Weights of a small mixture-of-experts language model, trained from scratch on English Wikipedia.
Size: 18 layers, 52M parameters.
Experts: 32 experts in each of 16 layers, 96 SwiGLU neurons an expert, 2 picks a token, a sigmoid router, 8 empty slots to pick, a shared expert of 128 neurons.
Training: a variant of Muon for the experts, 468M tokens, 7143 steps.
Below are experts of layer 11 (counted from 0) of a mixture-of-experts language model. Rows are named router (the router's row for the expert) and show model dimensions 0-127. Each number is 128 + 24 x the weight over its row's rms, rounded and kept within 0 to 255.
After each expert's rows: a language model's description of what the expert responds to. This comes from a sample of Wikipedia text that the model never trained on.

# expert 12
router [128 176 138 151 135  95  67  92 107 155 120 131 126 122 161 108  93 113 150 171 105 128 100 139  96 115 120 112  72 120 145  87 110 127 105 128 167 123 129 129 141 107 102 106 101 174 119  91  88 127 137 127 117 140  83 152  63 140 176 136 112  93 127  96 139 159 141 142 142 111 135 143  97 167 148 118 113 122 131 150 105 117 178 117 104 151  95 115  86 119 133 107 143 125 118 141 122 145 142 100 101  83 115  88 105 102 164 107 105 110 135 132 120 135 118 131 116 215 134 147 123 112 108 127 143 122 103 104]
What it handles: Words and word pieces inside proper names of organizations, places and institutions, such as National, Royal, New Jersey, Chicago Tribune, Redevelopment Authority.

# expert 21
router [ 90 158 113 120 174 110  99  78  72 170 148 167 139 147 151  88  99 120 157 126 120 145 117 139 115 125 154 126 106 129 149 124 158 132  92 155 124 155 134  91 165  91 100 103 113 147 133 152  91 129 121 137 126 107  90 170  78 176 174 163 133 156 141  97 145 119 160 119 123 117 124 132  79 156 151 129  98 116 117 141  95 170 158 146 123 132 129  92  91 106 137 153 121 118 113 153 161 125 153 122  82  94 133 120 133 111 137 131 117 101 119 130 126 145 133 132  73 166 188 137 104 113 138 127 159 127 132  96]
What it handles: Given names and surnames in credits and lists, plus subject pronouns like he, she, it, e.g. directed by Brian, Alice Terry, Sean.

# expert 29
router [ 48 161 143 129 153  90  97 111  69 134 154 127 110 128 113 138  97 108 149 154 123 128 101 126 110 153 127 140 140 163 132  74 144 147 148 141 170 132 120 104 173 113 138  99 112 187 162 107 130 139 113 122 132 136 138 158  72 169 168 139 154 125 111 117 151 127 133 121 141 150 169 130 107  86 134 114 128  87 175 119 120 121 141 127 146 176 128 112 104 111  95 128 112  90 164 136 120 107 157 115 124  94 109  85  85  93 161 103 103 113  76 154 102 132 114 140  81 150 143 128 118 148  97 122  92  87 123 115]
What it handles: Measurement units after numbers like km, mi, kg, metres, and word pieces following a capital or lowercase M, such as mud, Mungo.

# expert 18
router [123 143 111 100 160 131 107  77 107 141 110 155 119 152 138 133 101 122 148 125 134 115 108 151 103 145 149 120 135 140 141  92 120 167 127 138 173 163 145  89 144 129  91 115 102 115 129 124  99 143 189 141 109 165 112 130  92 142 125 137 121 144 166 116 142 127 131 114 144 114 110 135 131 146 106 121 116  92 100 124 118 112 151 126 153 160 181  75  69 129 119 133  96 146 108 160 153 142 158 104  77 107 121 105 122  53 152 118 135 124 113 107 122 157 105 127 104 142 160 125 144  97  89 116 134 104 117 128]
What it handles: Digit groups in scores, times, measurements and large numbers inside tables, such as 2:05, 4.55, 1,700, 0/0, 14–15.

# expert 31
router [125 134 123 103 150  85 118 106 101 160 109 168 134 157 139 111 123 106 133 172 150 142 111 137  96 142 130 113 134  94 137 130 121 158 171 104 166 121  94 128 119 138 121 146 115 158 132 113 116  94 141 153 113 124 155 171 135 181 154 115  91 118 111  92 157 142 160 146 142  95 111 108 103 139 153 101 114  66 153 121  94  98 175 144 130 171 156  98  79 121 102 157 121 108  95 137 145 145 147 107  58  92 141  88 111 108 132 118 144 135 102 144  94 181 108 142  95 152 144 118 124 140 107 139 146 125 122  96]
What it handles: Words starting sentences or clauses, especially pronouns He, She, It, They and adverbs such as However, Originally, According, After, Although.

# expert 20
router [121 145 156 111 160 104 110 107 138 139 136 181  95 163 136 154  87  97 132 153 153 133 164 158 137 104 134 120 124 151  93  97 128 107 114 130 127 149 147  99 132 109 143 131 128 152 159 139 107 117 156 153 145 132 114 210 113 137 140 156 107 157 148 130 137 111 146 127 135  68 131 136 109 164 161 147 129 102 119 134 123 114 178 102 132 132 184  90  60 109 126 173 120 130 110 128 137 141 166 107  95  91 110 136  98  91 137 121 106 155  98 134 116 171 139 130 115 141 123 147 147 101 102 123 128 119 139 123]
What it handles: First pieces of split lowercase words, such as s, c, n, res, mach, ell, mostly right after the, a, or a hyphen.

# expert 15
router [134 151 129 135 138 119 128 137 110 125 102 129 132 145 158 144  97 110 203 130 131 130 141 133 126 151  98 125 114 134 154 109 156 145 134 122 152 126 112 111 156 140 138  98 130 123 121 103  61 115 126 142 123 137 115 155 118 194 140 167  91 141 109 114 156 131 133 147 176  92 122 158 104 132  95 118 105  93 132 137 111 145 157 106 108 176 124  89 108 125  87 135 107 105 137 102 165 132 136 116 113  90 129 109  86  92 149 119 112 180  93 138 137 169 144 122  87 158 144 139 170  81 115 158 118  96 134 130]
What it handles: Prepositions and modal verbs after verbs or nouns in running prose, such as in, to, for, at, by, would, could, during.

# expert 10
router [106 119 139 144 100 117 159  87  82 132 153 101 123 138 153 142 122 114 159 167 129 130 107 121 107 137 125 108 148 114  96 132 142 159 117 112 123  92 177 141 130 112 129  92 102 153 162 104 102 156 132  93 147 153 130 150 128 171 123 156 114 147 134 121 156 124 105 162 139  97 116 167 132 123 147 132  75 111 119  99 153 139 151 111 119 188 167 103  71 136 111 122 112 119 141 166 165 173 178  89 127 162 133  89 111  86 143 123 120 131 109 134 103 127 108 133 159 109 123 142 112  93  97 102 162 129 132 111]
What it handles: Short lowercase fragments inside longer words and names, often after a consonant, such as in in Scandinavia, an in Dylan, at in Informatics.

# expert 28
router [105 106 105 136 164 117 110 140  81 123 104 125  84 164 154 114 135 138 129 144 141 129  99 142  90 144 121 121 139 140 127 105 138 158 108 139 128 155 159 104 166 123  73 141 128 148 131 149 140 122 146 104 100  91 134 168  92 153 167 135 104 142 131 109 125 112 123 138 119 111  83 145 105 138 107 117 123  84 158 125 103 105 161 125 132 168 122 123  71 112  91 113 101 107 112 125 149  85 160 143 126 139 139 115 133  47 109 137 142 128 123 132 102 144 115 157  96 165 130 124 134 121 102 107 111  95 139 104]
What it handles: Years, digits and words like born, died, d. inside parenthetical life dates of biographies, e.g. (1787–1847), born 1915, plus CJK characters.

# expert 30
router [114 128  79 116 150 124  94  98 108 152 101 148 118 110 102 152 122 107 157 130 117 122 147 108  83 117  77 117 123  79 136 108 148 152 101 128 153 157 138 116 142 112 107 114 136 152 183 117 100 109 140 148 116 148 159 138 103 149 153 131 122 129 102 108 162 130 115 109 135 149 125 126 133 140 150 106 116  99 128 143 109 125 149 118 103 179 151 104  64  93 152 150 111  90 121 174 153 121 150  96  59  75 161 108 110 113 140 109 130 187 137 122 129 127 105 174 130 153  96 145 126 146 102  99 122  99 138 119]
What it handles: Field labels and section headings in infoboxes and wiki markup, such as Passengers:, Kingdom:, Succeeded by, Personal, ==Plot==, table separator rows.

# expert 23
router [106 122 103 147 136 111 104 100 101 169 144 132 122 146 117 142 112 122 133 201 141 137 122 137 118 132 129  85  91 150 127  82 114 123 118 142 191 132 138  74 134  94 122 104  90 153 102 117 119 158 145 124 131 107 146 120  86 145 177 178 177 150 110 113 147 131 138 128 111 104 125 126 166 159 150 132 116 114 132 109  99 156 156 151 105 137 133 113  77 141 135 110 158 114 107 121 125 135 131 136 116 108 110  97 110 111 133 134 155 137 124 117 150 147 111 116 106 162 128 161 132 139 102 160 124  96 129  96]
What it handles: City names such as Los Angeles, Madrid, Paris and pieces of Spanish or foreign proper nouns with accents, like Alé, Francisco, Pasadena.